config.toml
router_noise = 0.05
router_cosine_scale = 10.0
head_dim = 64
positions = "rope"
init = "normal"
init_std_o = 0.0
optimizer = "adamw"
lr = 0.00141
final_lr_fraction = 0.03
Below are experts of layer 5 (counted from 0) of a mixture-of-experts language model. Rows are named router (the router's row for the expert), down (a neuron's output weights, with its number) and show model dimensions 0-255. Each number is 128 + 24 x the weight over its row's rms, rounded and kept within 0 to 255. Numbers have three digits each.
After each expert's rows: a language model's description of what the expert responds to. This comes from a sample of Wikipedia text that the model never trained on.

# expert 40
router:127163147109166083147101095136156132173119101172112139171112061161144172126129129152147112158153154094136152154070140123123123123147124134097095136126140166137125107150151179136172139131166158138069120111173137130122132125181182111133128151154176149120138128100135140138157137160131117175132117082111130147123161112110092113143120107186152156136094124104152141092104125124128141145127145135118145145084125094129113088173141120152121143122124138089128126112138104136125099095103159134110128128166128103143113088112128094095134139128116137145121128086118139146133109112138142137099122122107134116139100125115105132124131109167149161120116134101118102137082127102059126139115141114153125116090127122120119106112178100125127133107093110102163157169179125129165118180095144
down0:147155129180121092098167118128133169149115167103173138098159153112114124122131104122152122094094135110166095125138153152181156158147112123145152130131117130114118131080137077109121126104152105164140107153118132134148083138098131117124110128124122139114118107125127112141107085105144156078108106158129142135118112110145149124157135139076126138128080136121065157119113168133122146114164149149185114144144149093073160136140149073091098152137101098136148153119146099093102158113127158149132152112138129145102097132097137151133181103084122150128116100150143179146106145127169089124143105105163124102101156136144156117123144136132123113132169112152116131105152167135158116138118114110134166138099204126123108119089106112135105104072122144122148131104123114118121115102120107
down1:086106101124154162173114148115101135113102100143139144089071173097136104127151123168084142137139135137108131116111125121159083106130132145135124135138144086143149125150120146137107155111114100128138120086108150109097145105144141148155144124124150136068134107127139107089092141130137109097085128134103130107077108119087126109121143107110107159194121140150167109158183120124115131093130137144130153126094128151141131102102130117124164108076119122153111122104098112153132142142101126157130150098140140111071154139121119137161159141111140159161166131158108141168157144137148121163134100174147097138152152103131088143158119142118120135122144112109136086136164125100095139124118098179134130081143076164131072140135127109136125152165143141202084111113137126148128112124139156
down2:161165112131140127107159142151137159122128126092121160088098129136137106150110127133096158116148141112136170145110098150111139192140124151118177132111160168127166136117131134096161153145119133137130148122163139097130117090146135161105112077138113091156159133130087126087166121099114150128097170120091125085163137130126148123136100126104146135123115117154074151139132134134113128147177128106145123089146146147114151142125078105122135124144146131140145174118161133087115148135136147099177129144090106115154122175129137108115096114125123151115157120172141123111182150105090147112146112082143115103142171154142169136168154103126118123128136105124110155109093128142135125125108108148094147188169177121150197106136128101146112080143101145133137109098126135112102142127122073
What it handles: Word-final suffixes ending a noun before a space, like -ator, -ation, -ism, -ide, and closing parentheses inside running text or tables.

# expert 43
router:146128065112155123141148152094102122137122132113169139145151122143157127112153150150111110110129118129110123146118138115116091111125148129146134169130170142154167120126076125118111137122081136118159161113125143095109125112099154170081152122138116163129108127118144140102139110139086152127133121125084123125072122148109128141156191105140157125156141156121136140113127139122123090110123136157109094102129047109148147106061169054125128096131133172146115118146089092147105092109143142117132133102106119090108111110160140121093116121093137154097167113133090155183156156122124163197142135128151121134137131088130092130119125146164138158157098135118137096120167100127112137110121182169126137162111124106105163117138114123152116124173121140134136100115153155102141125129120133
down0:100159118093124159106138112138153091107094129097130093154113089117154116125124149144144136142130168145109156147135118102097112113130124117103175123092087127124144079116163126173153138131171137155113132142104129156152173155121143144149132158101149126126111142099133137141125091092159156170113117143163118119123113127140075068106105146165093106143118118106126141109164131094132112146131123137106143107153126094123113149183113135106163102148122055153169120121117167121115150108092146170114121144171129147106136178150119118132096174151084096124111147116081075111168152149117127118125123167104098151116121116146140114089117098152120105111118137118128127121110115102143120114179107147104105112110148118104105081141163100109130118102123134108184161139139095126108109109163138
down1:133122167137131102114166153103109129152152146106136183105090191155119174144171132126148117120129149133118080117150117111106153111121136128155130152124141152118138134126101130127095139114089122173151129134106153114098108127172136096143128134168120155089136150126099164130139082164138165152151103125141127131125145134126103128123164127167136106086084061132107131076152128142104170139133083125112182064096090105083143118154164179078146126164124163100111125138147088114117128094142138107102140135098134127141137128090140106135147131136121132114122121145138157105152114143148156134101138135164118149085147081115145122127173135117105107148141141160162133123171142099117110146132134134114099107136172100129151134122148096123130131075110108101121125120091121139155124088160097
down2:131123123120083173160143098130120104164113129150117113157099132131113132148151096112133132091151112133156095164142108160131140121112124122133151103106156163139145149133122116158146147102137132093125108141160115142147114126116073092162115207099132184090127170130086186123151142136118089121102130155126124108136126115085124109152097108150169124106147105122094092145117123124150105138163138119102143129143136145125138167108118068135128108150117119141142150128165130185088115120148109085088140117149090114154118167157119096138174122123120136118132143160122119118096163112086112129177151124135165115148145136104166121156102086123167133106108188148111099152102131132116142101144144104129135125096135118137116127114108131091129153113088112120143203092135130142109127105159171
What it handles: Decimal points, thousands commas, colons, dashes and currency or math symbols placed right after a digit, such as 1.87, $, £, ^{.

# expert 17
router:110116107096078119133141125100109108126137105149154139114133148147131088117161118129080116114155128103139068176125092099137109127092114109151125134163132147134131120148127089165168168136087160111128145152124108176150113170156116178115154137114124153171141157133127149109142129139117135142115140156125138116124127193132183084135141120126112115151172138132113137151121108136137097106166138078102153099168109089119171099133104103132155142096173126114112137112151150146104142139148117134112065140173100150115117181172147098107144108115124102077136123076162122117142148142108150101144134143114160114106109148089128118109157163123131116177147129158098130079162127129090130125085122094137101139127134111147165116119137146124125154133151124110117111137105157165123125113087131
down0:136132135128151177122128101142117123139127117166178186122093114104113129129142142110103091117145155181111131123064147147161092125129173142115119104104119105147087147113070151149137150090157160138119117104161106148123137132122147079172138091131145100116148165129121128108135125140136137127055126133140114148122182120119118139121145111107158093161104153123144136128139147164143091141118110166159123149122121114155145111176137064161141146110162146133185111124089112105142101123078131134167171114140107142156145145120135154131136147150153136145115106133099167137156122155136133114171109159149148171083086122122138139156171119136119140103141142131143145113164140093136132150133114106126109182109158120099119111090134126115120099126137096087090125088129157147110123112141118
down1:126134104150119095099141118158109097131106149127144128114109087104102127172136144165103117129132143151088145092101199141132150111165189112107117118114116122120156120145111117113074144128136121168169146125119131156100144153120127158103134130072053139133152134162129124123116121157149156131141133139161090130142138119138123125138099122107096136146128128120146147112161122104141119155141153101116119126137095091165140116114135169115109167112127156117104116126096101113103157147130087149101157139132160144094113059131067125144120114103108140105152128140110164142102119161103120163149109088122120140141163146151129150136099136095154124135126135106098099153104126164131160120156140114119092115139139163115137123168153097126180127128129141178088157152150103166139084184075122
down2:117117132160152128142071095091173182109154101109124101135165164104080123124134134145161112129141141134130173150119114115158157124149116130147136141140167121086091139136150138126163131131126119131111135138122147115129099110123130128112149132120118162147141167090131168088127099142136158147130142113103089162099075128139145092161154138122148145190105122121135132114099161139138103114135108119139132157159170157139170141114138117168140149135154130122116124107188130136140092145093133143124078096143100082142179154173142176146165143081113154143172140162116109144131146100107117102157134143141165140143113125135090105142107142170139101105156146119153123110151074119159142157105142193126155122129128113132140130134145087087134134147142104088153124136159117121108155146099101
What it handles: Opening parenthesis after a name or title, introducing dates, birth years, clubs or disambiguators, such as (born 1997), (band), (drums); also title equals signs.

# expert 57
router:128122112136127130150159118127127087132099126150135098120152165134122099153130136138120160155154142146121152135124111126145138121144101108173084134091104145141074147112133139110151150140190082114104148136116131113143105120136124088134170140179156108104095132110128162089148128121148112153155137132151150131112098102103182133100135111142164084158104116130163068096151146136148143117102101088157143171149149088102138173146115146097158176115114146135100096156142117172107118127164090116116109104151149113135120161081111099140132123188141139116113155123174128118142145151130104088167155128155127103073120162158132120107079107113152081121148130133105123162112113122114119102127126120078100156147137124091126140138098133131143133121186132142118121112100112127105087131146096
down0:149149177142121156151135143105143167123093157124103145113104124157159116103126148143137144161158134138145140110123162142147140138132104130115148109128111183132161120101123115128085124138137127114095153146133141087156093151171135115110156134111103112126134137142133116130181137086133129113116124149158104132135129094116119132103121102098115139113134126095134111138129091104119086127104143071150082128106106152154100163121140145119115098112147066164153131132147150092152140171095128085169129148138124157134116131084093135166145118120138134160108134099142156143118140141081137134112118125116082124178127146117162105147097097105150091052136105106126149162086087147139151102111096106122117140165118143156144142164145122161137099144189121131099194109085133131140129125071115
down1:137145129119141112152140157139139084122124167124131130173165151140125172134097109160128157139137128103169098186119138129090123114115131141141107136106149179162131112122115126183105137130148135100138125128162134110129116135131116151119176099117160122088151130076137155138135138164108170103121145123062120181131109115153060136088109118121147093088169141143107145159142112132142153111141137096137117134150079080110137120070137091110110118153100116137136151123119181144139110139157099144129147102145128116105115161132130114096114157140095159136133121124094129140105098099098104118129155140148106124159148154150124118119134096152157098144093115167125133164132148118124118129132142139153169131129131131117083123103126175160109061154108159117179129139155137070113133137164102
down2:150140114117096093089121111145156086134084123159112106130134150140128136102115132125130115122185143128163111111096109116153151132128133121150088157147088090130161149131125115143133146108166127124114122149156139113105170165135143126106164072156084126135152110107141097128110068121123165087099091145154073129087108129156127098122143169157127145145080146123151136126114124102103142155113159158122128125116101125153122106080129072116099136137095147125121135141094114170154148132129152139141096134109126161176127104104130097132123120082110144147165146127133133125143164149156182114108106140103125186088101082124103179199131140112141122132121106113122090155114130127130123135121086125120081140100130150110104114117116134122162138092123162151138089167133164109126138134108140
What it handles: Sentence-ending periods, closing quote-periods, and line or paragraph breaks, including after section headings such as ==Species==.

# expert 47
router:119121139104148128145189131108124116130155091144128184165148079154156121145150168128101145149144127161148146155158122106113142110159165113127111130122134160159151136137125160084170167164160080109109137107135135127109125135101129176115119170145123114151145110113160151089121128071131127150110162158136142104102101115109109134144151118141145128131159103143140164133107144128152079165138165152135157121124128089128130124142177116148114113125140110142121160118134131108141125107101150114083130128161136163148150097161121110099094159094116108088106128124116159155171172120143095117191144096129135130138162126136144137099091125127105147127138154163125119106090088099106125082140130109119152088134128124151117129142122073151086142101107104102190143125130102096087119118160094
down0:120085117107119150145087110166136152123178111125154098138125168129116111122103161117132110159130172088180161107142151091080110154114171148119129128195159136125128156138115110136110148071121123146050127114141128114121147129132141110142094160144148111128130093105144112116070125161080109180136097131136157120123116132117101142098148133114095137140123135099121124162118107172122138134127130123137105114158103119147153113138137110140170112098143107148113136135145115130117129109124105156138131160087115096102154138115124090130157137131134120145103139175102136164119115112133129144140107168128082124136108152147124152137135107126077121156092148118121155121101144185143107086181163129178149119123127104126155115137103163156110071096181161143136134104160133100133127131156163
down1:104142103146133116112125148131158068136125138141125183164144161090114127152093121143128128112166140105139160080101159149125119109126122149141122117122134108123140139092158135149082121088126115132146123155143083181108139136117110128118126116115146148099091174151110122118102134165144130122107185119133096163127147117115129108087096124120142161083124138099126158113128149145152143163103094102167145139131099122139154168164078159142191120148102095126134112154103133171096148156115120122138140146119091127137135110135112136126108149149086112118137135125096115099171119131081136166150162193106054149110135133120129119141131108114124130055129129134124138153086116108142187133121107124110108138161148141117078101131139127154137091101147135097144129115109137119095137108159162
down2:111122082142065124153102095141117074150131129116156138141165126172133118144108176094120145106141070109151136139117130137142124141113075095093146121118129135097140158125130122105126110145127143103117124145089137095164152143114075159134153122075180144139093109156136169086152153117182126133127152106119145095138147160116091108125122092144113096150152136112099166157107158150103141138128113140111150105154122145104149117160134135139124111105110089137117132141134157131135139150129166160112139112110088187093147151119159095141130133134178117137111100117099111138162126154154121119141126157101070137128133097149192133133162123137168151169105101090139147133138123090116154119114107119118116150125105162157106125116128072086122150138180129091130146133096142128116140134141131
What it handles: Line breaks ending table rows after a closing pipe, and the next cell's position codes or results, such as MF, GK, Win, Loss.

# expert 53
router:135121091158111140139134110101159163151115121139086149130107101145135113150150113156162139129120192164165151151161147107137165162161143129135088143094133151128119135107126133140094115151136134120076144147111163135150143111141157101146117183085137152114163134112122116076138119084127119172099150121175151147090166135099167144127093102134141122120144075117129100142146116120131110132142144126158178143123142099128125108181145074140152196167117108138122126123113105123145131134111160085108157106159112082144158163134114104125093125111141094157105147139140140137115108125147095127139118122151100137092138125131132134111118130121081083119134128133133127168127131115107094147101141095096173152137179147123147149097152087099103125096111134146127162143126118116087074126146152
down0:135157117153136136152102111126147192113160189098119089136126166110166153144132108130165114110138149108151118098140109166155125146105128110063116136120141133105096129147139133092109083126162085133107137104119148096084128096124124108131137141144063141163163121112149136191145179131109106141154135132126093105138143132142122160095108108132136117116150134107131166105139078105105170149117088120104116104125135124131128153117113121112099157092112157143180157117081130131077139096131133135117129145150124138145118151102141116087102156141135133133108099135121123130143093104101136118157115108121130150174106129117112101110166098095131170125101109102097083140166106133144104127126125124082145155087072128104129150077118136190126107122148122139128154091115133094138120119143143
down1:069126140142155107106109178156163088135097118133145120111157161143144131170080190080159147154126185153154143161125149124152131179160106151116155116135138152136129116157151118126115139083135116081135106121139175158152126113115133157105154143108122103118119108125164138125156122114116093174098100121152147157104144114107078142147123095120138135156128104127129102171119149133151153128167129120115119100107116116144164134078127144126140156139111134133097143134110118141131070133121178119120172139108101149142126103160171152143131100152171114137136141122173152156145097088171152093153131112163137123118138110151139111142095125130146107115147110129150131114135111125134148155087104160151091156149136089135139121157097145191123085103146126135124160128135122093119101145088132
down2:151102152099138136136127172135162144141163141106135134112119157121151147130164148114081131138088112114142112124085148142127096124121146107144103125141122157153096126122115096112144165145147119123132075125126050135093098185119115144095107150086141143147140162136151139178151137113131136108092092128095095120127103088094134139090124186111105110118110135137093132127130139091107119133169126118152102149152160128134102165101104120108185099148150134131174136170146181108147121103142135152164117165117126176141117128107132135082124112129118117113132140127137124144091146137086114104113140122118145137136173169156153157164125104115131199136141133149109126115128120142146153126133115153135137183125111129111172078139127147178138101155138132121120166088109124175126135117082114
What it handles: Commas, periods, semicolons, closing quotes and parentheses right after a word ends in prose, such as ." or ); or ", plus some mid-word pieces.